Weights of a small mixture-of-experts language model, trained from scratch on English Wikipedia.
Size: width 256, 55.2M parameters.
Experts: 160 SwiGLU neurons an expert, 2 picks a token, a softmax router.
Training: a variant of Adam for the experts, 4007 steps.
Below are experts of layer 7 (counted from 0) of a mixture-of-experts language model. Rows are named router (the router's row for the expert), gate (a neuron's input weights, with its number), up (a neuron's input weights, with its number) and show model dimensions 0-255. Each number is 128 + 32 x the weight over its row's rms, rounded and kept within 0 to 255. Numbers have three digits each.
After each expert's rows: "comes after" lists some tokens at least twice as common just before its tokens as in all text. This comes from a sample of Wikipedia text that the model never trained on. Tokens count by the router's weight.

# expert 28
router:177145127083108125163145169134110155083041177138116090160159166131132142110129094158135132137105072144117085153152158131131142103184209098095097113108152061075073112109130070125116162110185110105056082159113139156060153172105131130107111081221123133157086113145149123180158138149115090192118143111154142108151122079150183138135208084178117110154078124060110171157082072159104126111119105161127155144161188107066148151141131153102106181103126141089127111098133121201185082170176179116134118162076125159122131116130186137092131127123097165134154167116137177096163159162131105141153178189151132101114122119097136152100119078147139091173118147139175104135147159115143173111148108155113165135115123175148145117087133143141119148174089143127091111122135062182130164106150102
gate3:106137150170110151119126155064124160129146119192146104160139133129150058120111118101089140155132160114138135172104118167086097158133153136125072153161118136208135119105103106133104127089183159097123141099114130082138124101087113135095112090153178103133185139118141111115096086117156126205107074186109074083132137100118056085175107116126133145085140120084125184090128134128111139147127094123162117144096144142100107168185127115132149151110092115157115083156113189125161110106144136128052140106168089102115142107121117129120107073133184111193154125077091166213146156112160085081087101173205113197059156157142171115079135089074109168167150125119147104154140146090139087137145121149140158170115134159059187075139168082096173157094108171125071094077124124145071116129063117
up3:099100106143144151121083134146143108153191105136164161097107133089107095154140132070125113082099120155107141099174149173102057179124099109077074126124087173135138048130157180130102091156066178113183125129115148094144116126099095149171178133077102106072144117097161048098089118111171149178120143166096111087126194087164160120094128132099123138132160143127114141123128113154129148115158100145096097100152076130157103093163150130106116110111152110099148157149157185138108157067179130138082163109120166118183123107116107161181140144118135122119102107144135148153112182161108100146105111150156179185159153153126091087134217200149173168166107101052161144092124089061115172128110172148104125103149150079134122187101161108129179134181151064117168163088052094170119131142124114
comes after: "1", "0", "2", "9", "8", "7"

# expert 13
router:117160117123109123121171166163136150112124127084136147104175152108089149140178088140155134143100164102098148133108163087163112101121200122137127072163109160191106123152153174191112161067154102120093102137123141159139116165133102118142063143159095134129132098083169118190197152083106163144113180130116119161136188105174183110132125092102179105112099147117113161191073172172162110106060172081146182043103152111127114126136069151138173118093111067160142077141113155165168168184144130111111117127157148088134184099160146163121135156162132089102118146138097146086081123200158084149121081139132109141143116103182132155109085131136179071109131107074201144187071123159116111107074141086160154089124095108083141094056091128101126119135114151180138111148134107188163141137136134
gate1:170186094135156120106087132108158129137104105223089130176148122127146136120114177140136115131103138109115063130090136131143175152067145176152155093135162140091121129121158074138098092183175165183093150107125105099129186133114124096107108079103158072091143144170120111089108058096128124140140194065128130112125152160122122152138150142111093159107152081070121115162132097111137185129162093169182162208123106120111161073108154138141152096161102105130141137180131151113128122104201146110112086081103178116140157062135130116146137147043171150151134158103106122116142154158168136154101129103125165181162076156089170165101105176191146110116118114083055135121180112160222148135157101164113144175089162099137123152154123166101111139068109101096143145101118146154144177198135180
up1:118133121128188096072115105144126097159165084157168081119160122123166177147060155130123161163101054155114153130046135178091149120198099181104097119075108170093130107103125091106105197092142160154119159119100126136174133163146141171107150099127128116128153113168155118124146134149136145187148135101114095162113172113167086115105135080138165177196158138126095173111125109120097124114129069158141126098118136080092165077132158115147146072142089137148154074170124110198143169081166152124143142149103071141084111126105128119087185174130110158185130198090092136103146157095101092087123126137090162129144141070097146165071151145143117109115107178112157126167158133112137090148089138116085176164098136099184063099067062131067092127144173141136105104103102090059105118154087093
comes after: " ", " (", "–", " was", " and", " in"

# expert 1
router:102164120089105116108101105070123138092119189119155098087118094110118163125088103101119122133148059150070158148123070194095122151106081132128094102128162108139112113125121102145175157157179134152167165126163136107062126089180112106155128164111153115115163109136105087130091086082145140106108080128102138115115077065111079137128088084190018135140158115103105137094161145095168147164154133156069067148179083178095152088117165099171098091098120173119100113164116107112116125072130100108126132107167105102093176172117129103163190155123115151187104101096157096151149120154133125101107124054168079120104083156070141077156190149146082082099178118105132147143108104153128122103124151144129115143093101046175108086146163121153107119080114079087089139112081068113108099118070119
gate7:085126094113118080100138155154106109144119125137071170119134145122133194144151142124105085137164184180110106098136138173050108152097099134084162165113088131031140107136113095099177134097078156100124144117152134124176191051152125179130119102086099100138125147111082149139106115195047169141063128160145133127110114144094082081153143170099117087070162145143158174099144176104137142086128119141180110175086119104179160127108140129128121131085125063094172166106083149167122097097190113123141149113132130100106061211193105075110102128176157129147087136050133139079146121142117182178162090126107129114157139176162151159161143140142132137186088100188124087140187113107118117151096140161152082133140091115148083161102117074115152111177158117128161165111137156122142146112130129
up7:105154184123105140160146161139120162070138104191143133126146133187129105152136132133112090119132092112172073146147077118167103204081090090137070200196131122134163081095112155142142142128122124145154109108075103147143125111095100177140081069101091134146093107137124116117131189170141124150117104141102151184122092144063123147179166124131127120116124112137120129110212147161093121121135103083110179110063087133165069183168103099089072137075099166099073160100142131081138183153157146107112132083142181118099118121107119165108065184122102138143178099124207091096111166098106158125165083102115134177164144143126139145129098128087116160089134117094093137138203095141133162103117161171199091132143092084100074164094176119144089113155133090128087133173143113137100080172168083
comes after: " \"", " (", " the", ":", "-", " of"

# expert 8
router:105143174109100140136185135187145089082131130201084126138153161148132135108096131143124127124135081160147090131128138113106161110125135147135043182105104117148150108128135143134074132161169170099102150155129069154149150112171106106099102113078137123074120180157142117135161101145137074154101090158132130118115128144136088167122070163123039176081102089107139156064148113120160120140180076107170101181131112103132118079059156163120149113132098165062137158103163091135081135128152097187126170176090094151085148069175102111088160155178126169121156151120099100134198147087145110104104058178161157157115131142147168073127094125098122185168091106108100115116174185124166117151123053132151149167154125121178078151181117154065136117110117121080109079104137078064103120156116156
gate0:119074082075142126175128084148165136152111184116155145120131144129127080147060114137109156167167120127170146161121085185120098132118146112150169141124140142144081106123085132107055101161185099102190101130192103127148164105129192065173157043068140137059161181113147152099101115157177120158085102125168136177165143096122094126094136111130130175115150145162171096101090172112113166117144138104107115186115152097151168177155171125147090114130138135179149180146115103114152095121123074119151147152102146106108146167082051168065078098121106155117172140144144087125136107113110153156128111103174145155159128168084163078103131129092100143117153184134069110155169172156140181100144085126113163129081148133141140110132132093081153136151108094084113134036089101061062101128113098
up0:141166092199147072105087161084081147107110140136107107204094143173100165114156105126158104125090124107088138091122180084137141156106125107123176107149092137151148174148090119102123078118084179159144153081084100098128127158128154155100183085147165101150114113110109129142153143125160158093085146073112173154126161151099159135108121122099113118128125101199072113068161099084109200073013178135092172118157076170169138113133103148133104134105136101093126088144117163118135128121067105131172157123173141084158089150129149124132134127159159132096150136085189163171141133097100157107109173132062137107102098102120114150153106150200116108156121169109170139109120075129081057140160144140118162128181113127106080061101162125185147071097112146123177137188110191166155098129153091
comes after: "-", " |", "|", "==", ":", ";"

# expert 19
router:161172114141162139112138141148193194122140135169119140117151124130144061107127175125146072138109100172166105085152171108154121198137096143171132093105096161097107132168080169085128128172129162138127165133113146153173209150179094153154138171157139141177155084127101119143131125157104147151111182113114197162140156153106130134112085081133115164081113144175046083144139123088129110114152114102083083089197103150133149138148149080127103095153134146164142137105110113145152164105087181102142077078074160155156074173103049174085050135127170103131151085145119184087166127130116130059112128106155101147151176160114126181140103082129079155142135121166093122099114094090159151160138187124161165150087143056104154107077160104105136166117070109113132147114146117124077150109081176
gate3:163147145115194097136116160175137128083118144134148152096124071129111067090054168158152116096148147112155194130119183154074187100114139162118111099147118087102165124105208155128074098092101207110099180165154098132115124142196186159094145153163119116125131154158111119160135155078110124115132136120090161123127151122135153157099111151065117163107119119163133075136213148111124132072202090148138087189068133184152162151096133100154100089088182101150121146076118113122147143088124128119172116137162087136141132139127157088127137136191104101071112109131152133140126150074178139133095123118126180128077107121194151086079180125140071075126074125142090183089150104140132140159182087103140111164077165182141100116060188124124120158165141119134144169097137157115108094121133162
up3:087137163115115099124115159140180142109110146090130134121106148078139140076123126078081109181154090107126102081146130109075139162136111170153118177171129096154107156168199174168075127103139139125121110167113083121189123168143130114121104162106129184140148145114117130068102170079093152182083106123134134103123142164149177093152105112138185126097089150125166124166122114141125124158115112119103060165162052129106156169106177064116127096089191119098097092126113122095136132104141130176109073188126101120110162084107165154108118197159188081071158138104201172111104143156183108156136172150090110155082211099191110133104174161085066101162127137116176162098141127124121164173156072119101184135106141069150145146088178104127142158073122084158135142103168097098148129142110164
comes after: "0", "2", "9", "1", "8", "5"

# expert 30
router:094162178145139105109188172145106117119167103100134096080153138093117161143160140150151089148085160098122106141107153115124173107138149118125167123188128166131123125163148131171104159118100057108125101114100121180116123171093071126159073126114069187109110094101174108191209165109109191118121183119096090164147148142148188146131090078143190137118126181121115165184093179166152110117121143111155157045086091097162091175168078127102159112122083081175179108142115132123199124179107126117111055133131183114148119094164132130103157151177107152081109111060105118085115099167141126180096122153132139139155152069143093147120132145107160088086133104134191100171114114133164145083099147104176121056134086139123165104116068126091138106149165153146142131184118116198161135130125138
gate1:146093150139173130184122106121156127103178138163183172151108097164112106101151184055120081121108155076160147094167095119175141090100139062103120082092113113190131182118087152145119071149135127126114124107090138098145113106153142079083123140165132102088125117096112139151076154087152100154052118139128191064148045082126120095132092133097050138100080120117183119129120113113125155109163134180066090153115062129185122101153125123155190099156181131113106127096127120170102152124133160097115120136165147146070117139140176123103124146117087061140123163100142110155156151138127187153169105124142136148034146165129172118122092127185120111132126148151159180072155192088110092205129122096098110176105166176129094130089150127093134156132155121129118202145062135121123147088126132
up1:083118144119102175101127163150133159151108160139090129107166125155085118151058169193059123168132176179115091097065141119129150127092116076064206164150124178108118111175135126087160135116130123115106097167198086114152120130151166147116147072093113137078140176111162133117138093072139164175126101130091190120129147153111121147143151146104167087154120105089064084145130149129090098121095129109119128124099114189104116126148131146173092147096114122085080151120196059090157161143086097178152084167115126064146125153144084163114103081187143135096116173158114112102154135172105132158121118157140159105114143072136087076091165183115104185130150106085107144074114183142100090125150072193143109072189133097164112158135159144132073165118172109101149097114138131090095121191129099
comes after: " ", "0", " |", "3", "%", "4"

# expert 17
router:098129127176095159092153203181098161084144155125177143106131129100059141171172061103150114160073131131131087159108172123120122099093160168101125089136129126133091121176149158198153142136130097125097098153122130121131114152149072143155112158136093112153131102101170107165163158068134164149141161179125125171116188124120179116147137078102165128163081153096165141166104133159168113066074120126188159085100158132166128145159087177118176149091175069119137119102088125174161120162109123127181064169171161124115112103154195175097150173133072121117069152096099128130122110174163125155098095140149136127090129086161094173136122139152158115072121125077235096143114117101154096104091151116148156092154136130114141098047133098070144111137160145174108137165139138165191183120140162
gate6:164138100136093075106116115115076118147132216116200186122101074166101124135124080095135151086180131092175144177107177109128076155145157114137175118114149111165104130081180140144174133088102155089123151099143141127097126147161120126119128126059146085106077163158109117095177116170190091157163140114144179117129133054077145071106096093156158168133126142125123076074134109083108146145146102195120098165097130114087169160124162109134111157183177116139105124130171064114077155103126110200135097153158156144076127154093121166067099096179169096127121177175112197129176122152098151178086115136142133106083161125149146143184114141173117187129171155162123089131159168129126197103130163163129112111152127097133118144152167110161105119103184115070156133137109154106140187165085127
up6:135113186111156148180151151082167206150054105151126122136089187111158107079197107169117078167147111160143149087087090132112128138138113134183140149152121151134173114093088105135060080118127104089152130172174135074078106076156141128124158109185149182132128160151079147126130106094125182111133175108139144129121130156128117102161143132084150121121124125127107142136083106109047087089106152090083183122199128183119144097107138106168112088122152154106157088147167189155117186142136112065131146169160138074088104177195120095169131112139100132139147126122123126158095067091129129102145125160109113169092079101177118118126206101069097193149124176175135155097173093171108108125124136160149142168106090105155098089168173135078142164076127129125151124060101140155128131108092084
comes after: " |", ",", ":", ";", " New", " by"

# expert 5
router:110126186152094083144173159150103139124102160063142138148125094088108166176150121158118100164100067061117105167100130131168152173034117110100136069115122174142098096162187085149102148098126101135106123042186140151127112151180102108093069156080135172141143083150135153122151185120169109118071115104112132145114096163145184144179069089153170099145153178157146116165193118115136112132115164106104155070107127135141103124163119056119119152089104116112073104181175092128168123102147128163165116121194172083134173110104131183159131091192145095113083164115140171166081094132106115156118101114166099150136101092137198100100098133187155081126098138092102096099116100182165115157088102117145129071061084125113152112137155130107123127128112121111160127112090119105117156077145110
gate4:174088113105100073175051098149164151064116161075157170183114145153126095136127099123116192145106115055158128094135117133162129124160140092163111105135205086089101143133163122141158112081123126097118119105150135134125113193196158141127145094114137086115130128112105169128085164149118109098156055127145191110126102062157182066115136158112129143178112130101155103103041092133069106151162125172144062101116111176142071092085115120137118184164085136172123103103094095101121113107100122151141091177089118082121160092161147114093157101077082138107148129173174164106094099162135159142094156159113075102173123110162125118129137116181102093166140171155152137156136117129188121199078114153113106110142192108154143115080186088115170129144104140078105114163111098068103135129088135
up4:091144120166086117123091129169131115094164149133048134126144059139144160077110134078144090113189160109116121137093173096106067118112114108093112151124144095130129178180095139079181141072095105092136096147117109167170095144117116125097087163214030076142174204133156110138115135119161110137128100142127169154177109169149139118144083124106089133155129121078161073112108166122100142179165143114108173076170129110106127122127144092108115073122122122047094121173169081069114164161087144109134152164160130129050162084091118136118112056123083075113094199129120121125098140136151074126113115188108145169153147159115076140114098141189087144163083107069109124135140130184135143191160090150157093083128148100170128088121103103102089102138128166108115156139102149086130136149121132
comes after: " the", " of", " and", ":", " a", " The"

# expert 11
router:097148162121130139078145155159121104117132073101107127118137135141100195097158159065119086150146134107106126071110120101108198077127111117077138088106146089131123144099168130100126109105086137156108100131136111135174079178097150106174073137162126138128145119178128165136095071154181165095129151169059161098127137121085178085091138115090090068178101130146170104091145117143157159117170162127138163102177137096162089095154103113150141108054188058089146146156101159149127104103113159089163078111151173099108151134103138092144155086144126068092132146100167162086150062078123087157143137105168084138136189133150082154131065157110155101104092102078144130124098179133162142114152089094164146089171096113173149152157082185147178108203154151061128144071103143155163119176150144
gate2:124173130053118179127103179131185114133135124118184102070097139097141107149102134135095167164107189102157099105146176120089100091138132130199106151197105115108106061097175118134192118160115143161194114126130134091139125132093103127158150091148158139159179105170114135102141195104108125179151159185137154128054134164085142130115176116089103079101192100081131103063123159114118136107053121152107141155113086161127178134136163129172162135079134123154157070146135144151138128048103160146106178162074067142187147134073064133129119127117160142096126159136132119124112147065151165119152088146116174154093148154123181126131136152118166077128161170120112077167132136147081145122140073156131152147102121158086118150049125174182121113071118100121140092125169128099100072151157137
up2:117136152117164142128133139103135134185180097119157070213132193179134129105160080119111146122110087083082172160163129193104160132145084176150134052101163111200158109159062127154145159110146108107120151195127093122131141114123121104142141136122147161125143109078089166104138102166143103193124163097117171154148142157099103129140179148158170158045144141133130081126136129092122126092109128125120170182090181091101134136134126126165126198123116158108111191129103116153136107142174126114127109129132126138121107137130119091111050161144131081176161149137140167114175202134173162089127092093068097101144172216158129151132099189143136206180174165165135097125149124155166162145109149114128115124138073143107107115133094064181162157175150081081070074138136121127072117104136118
comes after: " |", " ", "|", " in", " May", " October"

# expert 4
router:163113150120116123219114146159113129071077116123134099116058076154150146079087140127122163074201162115143164094108095149155084128115094133159147170136130112120122095159080176098089124137119101186162128112127150100096149132173141073136170055108131134082149166138145118104107093129141158105155093135126084119148104111147101125053166197154126115102128051162122096153149115122076151116158170097102132146127143167100183117123184118165103117154121150100108147100160132070065172106143147108105183172084137161137128157134121067125083120153147114117075128168178086135180121141102080122184168155176179124127142113143201091146122165169084163132069120079082100083116128156145163123134129120060116145110172139201116166134107132111081141073147090147162121083190091103175122122109162
gate0:065156143110116127054118078127094140150111145128141113136184204153127097118159124078110098137057093147163086100130185098165085093121155114134104111137120115132152127092196121093124144145108128149103117136148080122130093143103146142090100165146175133143168134171030100137073086108120158119169149141102115096116123128156179120112125056102165153133109193103135089160179156091108074128133130143104137154178167097146153076089125109098084135083129130143117105194097124136105152111126123139114146156157124083140080130113094160159104167102062146152072117091155124139162181125133150109080118155056124146122163184079073126104167147167109095111152146074161110176097111122120144131156103130132129179124111148088072113043169086120136189099090190094205157113099147096098207091127146
up0:101133099135139116122142140145131152151097197111107181140119165098116071095085186109110147139158154076163066137132075155120156147115130109166175163086100097106193153088084153160094152135211180162119142077149138148155170156123141092131100096153150107147079130114142180106128111173158135115107093045106175118123081164117099128118187111173118122152097109131157133105080192129118161141122109110159082143158067153170125153165108141158127114159171093095124108114109105111166142164102106124095169107093124047101183132158120133180171098122048071131117079111133118083112099129058083133134138097143123106116118129116154117085121079126132153118169085130057148098141091144090073101074069134116155116115156110123169152161146217167123069145108132109148185094095106143101095169066117
comes after: "\n", " |\n", ".\n\n", ")\n", ")", "\n\n"

# expert 2
router:144184155155087134107150147151144139163141104111126065085150083080117124162169111166139111144044157196099132182104134086149185150153179129123146112176112169141112104132138128156092084134087108150130123129128129141151102166095103146093110113166083185149122122113130086182185145088110124179079135153054083166140148090155155082124115079151180179130171120113178124188138127139169116129106136102106160080094132070183089177154100090081121157094105075147165136114105140121165126141123147154114091114153114124103099074138116142143159110192121125134100166085124154069108108190101103154154117190130180166113115088151115124083107079079145122125135171091169092146150123121132135085131161080167144078128094089103164084100077100144135109116159175142074097164110079199201173090126145
gate2:074143164116143125088153139137152062101140142131107094097176161099152085108182114139139139096099142124163119095073151179117110129152073118114062135179201182130110182143064070114107155137124119103130143086101157131108113100099135082157171094141161180158166169092138146103099092121135119169120071096130073102076131149147138140084159083100129116163116075140157100101138133162146101138154141121094092146128110111167094077111174143113050126122101125122102151123097134085137142113131103156094116155072076131104151162124018123108183108085095098090166115138159169076118074129117206126051119116109122074173123155109204169157182098161091110146135141120122137162146137104185160184140097111110105153107098127133131108145091153111165137138094163103159097222125125150188122143151164
up2:117163142104099098118080179106111115171127120098144099170173157099157137196160147162106123083141088090038173083120141087112174113104094105175167117102174112099113137118153124126109141123140102108115111157163135137075108140101098144094125080133088102151180161149101112080139106110086105160188149170070147163052151129054084088157115141099099109111130147142091166148145043168157159181169143176161129145096131103137114150142118126082096116129141144126076184137170131162113107142111178153117150179135147073139100123141103117124195133147131113150145148089135181102072095115116122069139124112136103165090127163062177124110136101113180119154170171096177104122166152086126142115104148134209165095079128107056089137120113081087160138085134114180149181151094188112063100130110092
comes after: " ", "1", "3", "4", "5", "2"

# expert 20
router:092176086162109144149125144116141172169164109085082161180171173165212125132076102111135104168129072089194113131133151093163137142168153127094196168150167074081141126125155130102171151063151132092129153083144111098138076113191205089104136134145127100095108125124104143073156105137163124087139182123070191135166137142113102133155113169063158160126169122138112119127110080119078091112078113153154069147141097135176114103134087091138166148139112096080092118095088082078105167109122086075140112098122176161123079096097134152151137141105185166122195173107078098184088120144160149138146085144119111117111080132126083096108108111128064117147160118110094103121176094154104102154161081170101118152085122135096086133173099107107095135160128171080174113123112176122115159132172132
gate4:084126124149127106168095152097136123135107078134072153131138087152137124105134153139093107123146171148117121122097133147138110128158151123113162129115085102133091112147137058099122159153175123138156140091093124149128091196152147159136142161181147144155185100125125123132142141137137145141104114134141045099127118125149055172146168090157081075126167147141078084123109127132116102188100058115137090161092106106148093118108146086092107153099148177166128167121151112132116117147102100128099156202054112192132112140110078144127107205113120151127099094142076197029153157177130116174160172122172160133160192203141158148124093090148070131074131089127157154030160123128078143130121095108116202189186101157188183107178157142133100159128128137132165147130130182133135154178106166
up4:151084124192130090118154177160076136138151120101090090179174103139138172084100122097093148111132102147175106128113100087118096109196158145148121105111126087132103117110089080118161114085193124144159095210105058123074128146137156163098166155169151098106188115148077112081153108093050118086146070178079147176124133122190058119140099156081118127085127137193187156175117123106173089154092135097095078152121143176133107104151127144056142151144109173117108174143153159142145122192115083154139121131162173153080094092090109132103112134066167160189112074118084096138155175083180131143133139091082072142101128180102112123114136169104127141099146153147146161081114083127119159146115117166121115109148122174150122154146132084151112129102101174115179132114065104103110141105144145
comes after: " the", " a", " The", " his", "'s", "The"

# expert 27
router:125135149170147119096164186180138137122134148090150115087164165094098152180191110135167090179091149112096078134065137078133158144114174156140130102139135159149111095136154143171137157120099109134112118094128147180157071156120080126149059117148109176133138057093165132180183153098123155115104147113103126179152152145168183090133101085134210153114126172143135168194116126195162078133083179123096178068067094095148091152155095121108150079107138081151155100142072154151146191186104123153152079139176135120127127073168145166130143157143115093115119113106081134099076127153172098154117093142106115161157111089117134160125089126100136106095100105073209097160108093121144098116089129118164088076170106097112158107069091162100165104109135183181127140145113122188144111101135146
gate2:112135103173112076132164123072141141100104091135172129104098170116095146069160110147075062124123107132136119051105141103111141158167127086142126169108099143116161075114188108114191073127096169165165140112190170113137146151148148127138134087119111085108139188159064124096137107117189124140131161093120136073139112084111134193088088114126113133103074135183168135116200126117070145131182074088127122155134127122094138067141128101149171086162083158153117122120096131168106161089178136118128103136141084162096055149134056142145146129091105192190156090174178129130115069121073140076163169140132118121095105158107144131128118104138103102132051196127125131137152152068121157122154134093074100095115139113075107105110156153151087120130164157158048141106142139141111095057163138
up2:132173106188147176152086181136105115145130147199137145141083111150144180121095140163139115163152092127160071114121116069114159106139144122128135173117116121088073153112173074102150126124065160082185093129133119073167114152183147125114101118159101094075136176104130084107079140136192140152144128137184127183154134095093166095183145104157134141122134167126097149131093130130147087184117139142150089129119093153167141122116177114143087136145095139177096166067092106167136156099137124155121095130126100134166079116112153131122062094134162101089095125123114168167050120077091071113139091096039176147121105134150114197067108128126149114133169170159115102134115173154111127089037158145118100152160148146140194136105155116075173082176154161090189139151142101145190159156083113
comes after: " ", " in", " of", "|", " to", " with"

# expert 23
router:060150173099151157104058071046108118193118140116170122154142124136138124139090152141110187145114043101158169168157104131121135145143154121168096161139138131177134126137109046166128092147135132154128107100135135109130088140134142156061189119158135157193145189191136157160092177120126120142150132159169115164098153139153050160137132171095157143186164131133102067090098146093150105122127125151120128173152119153114151131167155090134120074174171144133161114155146168147151064078176076157087188120108074093142080123104133069114142141149076104081124133122109102142083110133130109056115151146117111154109096158126177086167134072149112173164182144135121125095114147165104148129136113130109103093147118147130139093183087143128122160179099127146171075076170131086098057122078177
gate0:084104093158122106129109139125087111116151116125149129158108144141217167121162158095106150109189089108123116159178149111127165074176115186136179104146125066111148141135102125132091104104102123149141157133115110150133121103155154139080157075133118122173084154133151153101139150124144157153115153164123094126110126072092096052147196067128097109135200144091118065105125139121154104157119108150159026144132114169119114058119129070139123145117157158115185146125132155143119127108067121131133155181149097132126155176121112063061124098150123142151116116101150079183180122157124069095174157121118127150111141155136126207054058093130134116101091167126131118041158137124126115201153145168149090109161138178143170071190099128142175191154086159150114094089130132085101101145081136
up0:143125085101089100142091150141114064119147152126213103102141173190095109109118134152129163102204089151152120123065113137118146102154180102149119112143134119098114093093235133122115187159089160106091144145124137096128087104149112118119146180140097104126146110114143093136109079111108151130104124104117100160048095118103118075135142023154123186138120103073110161066095153081123131179139077158109120087137175079109095151124153150072143104105143193121125125064104127141114085133152104149076140153083161207079087139097108123140094137162132102119121105157100162132181139100087094123171110102123130113089131151106114120111062079222128149124122123142162067095147146121162115149070116136169126097152191179182107148086174139148198136089098088099141143125132144124134111117109130
comes after: ",", " was", ".", " to", " is", " and"

# expert 0
router:135155134163121126092131163156099089096162136067142144111101123091118160163163098116133119128115138111106066158092145111141147082119142110179126098163112108120128123173162108184181157085127101153143125101138184105140083182134061142171131168196069133104083074106148090204140107127142154135158182143124101167124147117130186121131137136122170140152088192090132093141097106171099116116115152079141099079076136061170073152102106142128166066136207116150149102127085138083145166159070106165145118151156092100164129102154114185103104157150114146079123100149136164117120112182131094145130122142120127143125133078137125126173112072092131085104080083163215130162090145089155107131144176110144071093145124137088205128086130137105156114133173130190165191177157110171185181129089164
gate0:138134112106185089088154085077185114086156162122099134162091101145083135110136141081165102103151134119167150053179175199098129108195102119140139097093127082139198127152135123117137189139131085164145129136160104131067091153109110131072121141142125118113130131100124120141148117182156173125152200128095118095102109126148108181174145144112129111101155091097094102087097123136117129114112117095092143166131090102101152107153161136077110138181139135125184215093107144123097153123134113084144165089150149093101128163173134130095093134185084128091138109101113131146094193099095099149107085181113142069122146135137142109120050162121196188130086146103114098166150141145048132162205096073086130159154174136106117141187123176185052164179131127147139158157120152130127171147182161
up0:120084116104122151128125120097146141150152173103128096102110097116093134066092089153071130098148072089150157152184147060140111165078098143092188196150156060109138127133083154162152126173098123125156174108094091171108142150110151120064154156100154147114096146096201170120120143062172094089108186072097106187090087120142180183105223147162127096114110121149146037142116123154161169180131176109097108131113102086146132152122167141162176122163142170136168116127129126119186116168059167138171105138105142171118124143163099125142070114146139069146102081099167118116156172142175093097120143162164120087134103137120170126108131127114123181154127102089141137113112162064173138117185118100107165139180117136162126110058129126137114137165141084146154083172125086095116156156117154
comes after: " |\n", "\n", " of", " in", ")\n", " on"

# expert 26
router:114147148172104115085179202181101127133146111083142114104124158120132146168149125160131096173081166097124118138087148109144159122104180126131122117156108147174117103170123150160123157130142087120135098119081155144128120142116096102151051156145085150137091071113187132169154188086111157136109153139086112155169141139148185083145107098154157105150124187112123157164111136149170097141056146138133181051062136110170083140162077126123166149087126039167148073121125191188209161152145095178132104148135164092157192078164107168095153159122109094117125143122085138074126123147097103174068092152109154163143140072142105127123096104118168099091124105092201108152152092181110117120113174089138113080134057103127152074085092135123141125147154151181146123173108158176156129110140129
gate2:173076109144142115148128111171107101124054153120160083121109089127171103164101159151145098046161082073148123172153163144073176140132123125106159148073154106127129119076148106130111119125084161131114168117119152122121094160135188086141066085105147111136122095143121101105196156185038130098100106094109107059119124133166121094162138185164108137176136070132155085122185156126082134112134133081165063173150114187096135163174135105130147094149156127104137138087171156187140140073154083098103153107070133096135102085147149092147063105093119133111114143123117117156106113148127107074131085171145142115137097128113099129154136158166170116167147066154138188162109156090127142161079160122146143149184166110153199091144156112069142185140102150101121048164133184148110103084129150
up2:087099156159139119148193167085110139132106083076094088181096108100097158090117103136116142129142143140189107132156155095126106091155140134068078143115144079152088182119112150122143109140160121178101084078156162173071164072203146121077124154133149113143088163148148131173167191155116108150080157124163143097143140139124113102136137072128167187116142138133068083185119095170122146129105136095131124115181156129110097102113100112062099125170093162175156159125116201105133079096176174172151067224106131069144146165110185071135116127168114111113184090117131097153127141120083193182142161124153124153151175110119118121164099131115103119102131170055170147158075125159169114130106104096137137165130141077167096206123150124129163086143150106162159157119128126093124127080144135
comes after: " |", " ", ":", ";", "|", " in"

# expert 31
router:142122190189113097117182136184082102118118111077174086140165136053125171159116103149125112073115125135090156150099133118085133120107169168172185127127200169139152190165168101159171188175088112137103134098127141195120184123134073079148109155139152183147119099132154105188128119101098113182098184095132081177099153161121157093127106131117163100128132145176074129176157138139120076139083133106105132100120171140140090132120087118146139103072121080153164080099095196115172136142155119115121124135103134098145180104122155150111160125109055117162137118109088068077103121178109120192129126112155124121116104054093054130097130162086122103089124116106167072129133077175127110161092125138125139041130083124087140131133095098089084097081107113124081117087133115155163135136094154
gate1:157139175080158143106083172091158153151126168143093107123149157100103173088125138166089175138133101142109103100102097127109101142141149108177121137128117114139180174091168075081121077136157110120177210069119154097161195176123192158088126156181199151113133167113158131086108113105133171150080164155153129093125166150135107142087147112101128144102168104107103071138103090090133154127176080162134117196102130083164125076180108125137139123092092170200139175098156136156100109165111165124166123129149074085098156110114122108142058119096110107166119112170112157153106103135147201088065097174129173187113156143177084137127088086130090112113130115135109155153111160074179129132157085084146123110106170148141177157089147120106086182088118163136120103097140099071090152148194151
up1:102094148180152175102092127145103101103149194127141142173182114127120133096123051063106167136112095156163113130077128115138037163138097127139130148085104107135082123152093085169095114179169186102192080129083111151155121138107202147154112133123173146063109135124122146157146190106103082102170145139108115130142175189094118112148133085131159079084141095151084143107081104116164112110168061143110202122182110174158122160066090106189139174164114124109083164124148110115136120166174108083155117154197151115145107092142100119180071123120156169112105092129117169184126153100105144174090165089124140174180101092162155098161159147122105124127133145122115145109087062152156129126171117149211109147133121190186165140148115099098139137157086110081140133147131138146152131093139117
comes after: " of", ".", " in", " as", ",", " is"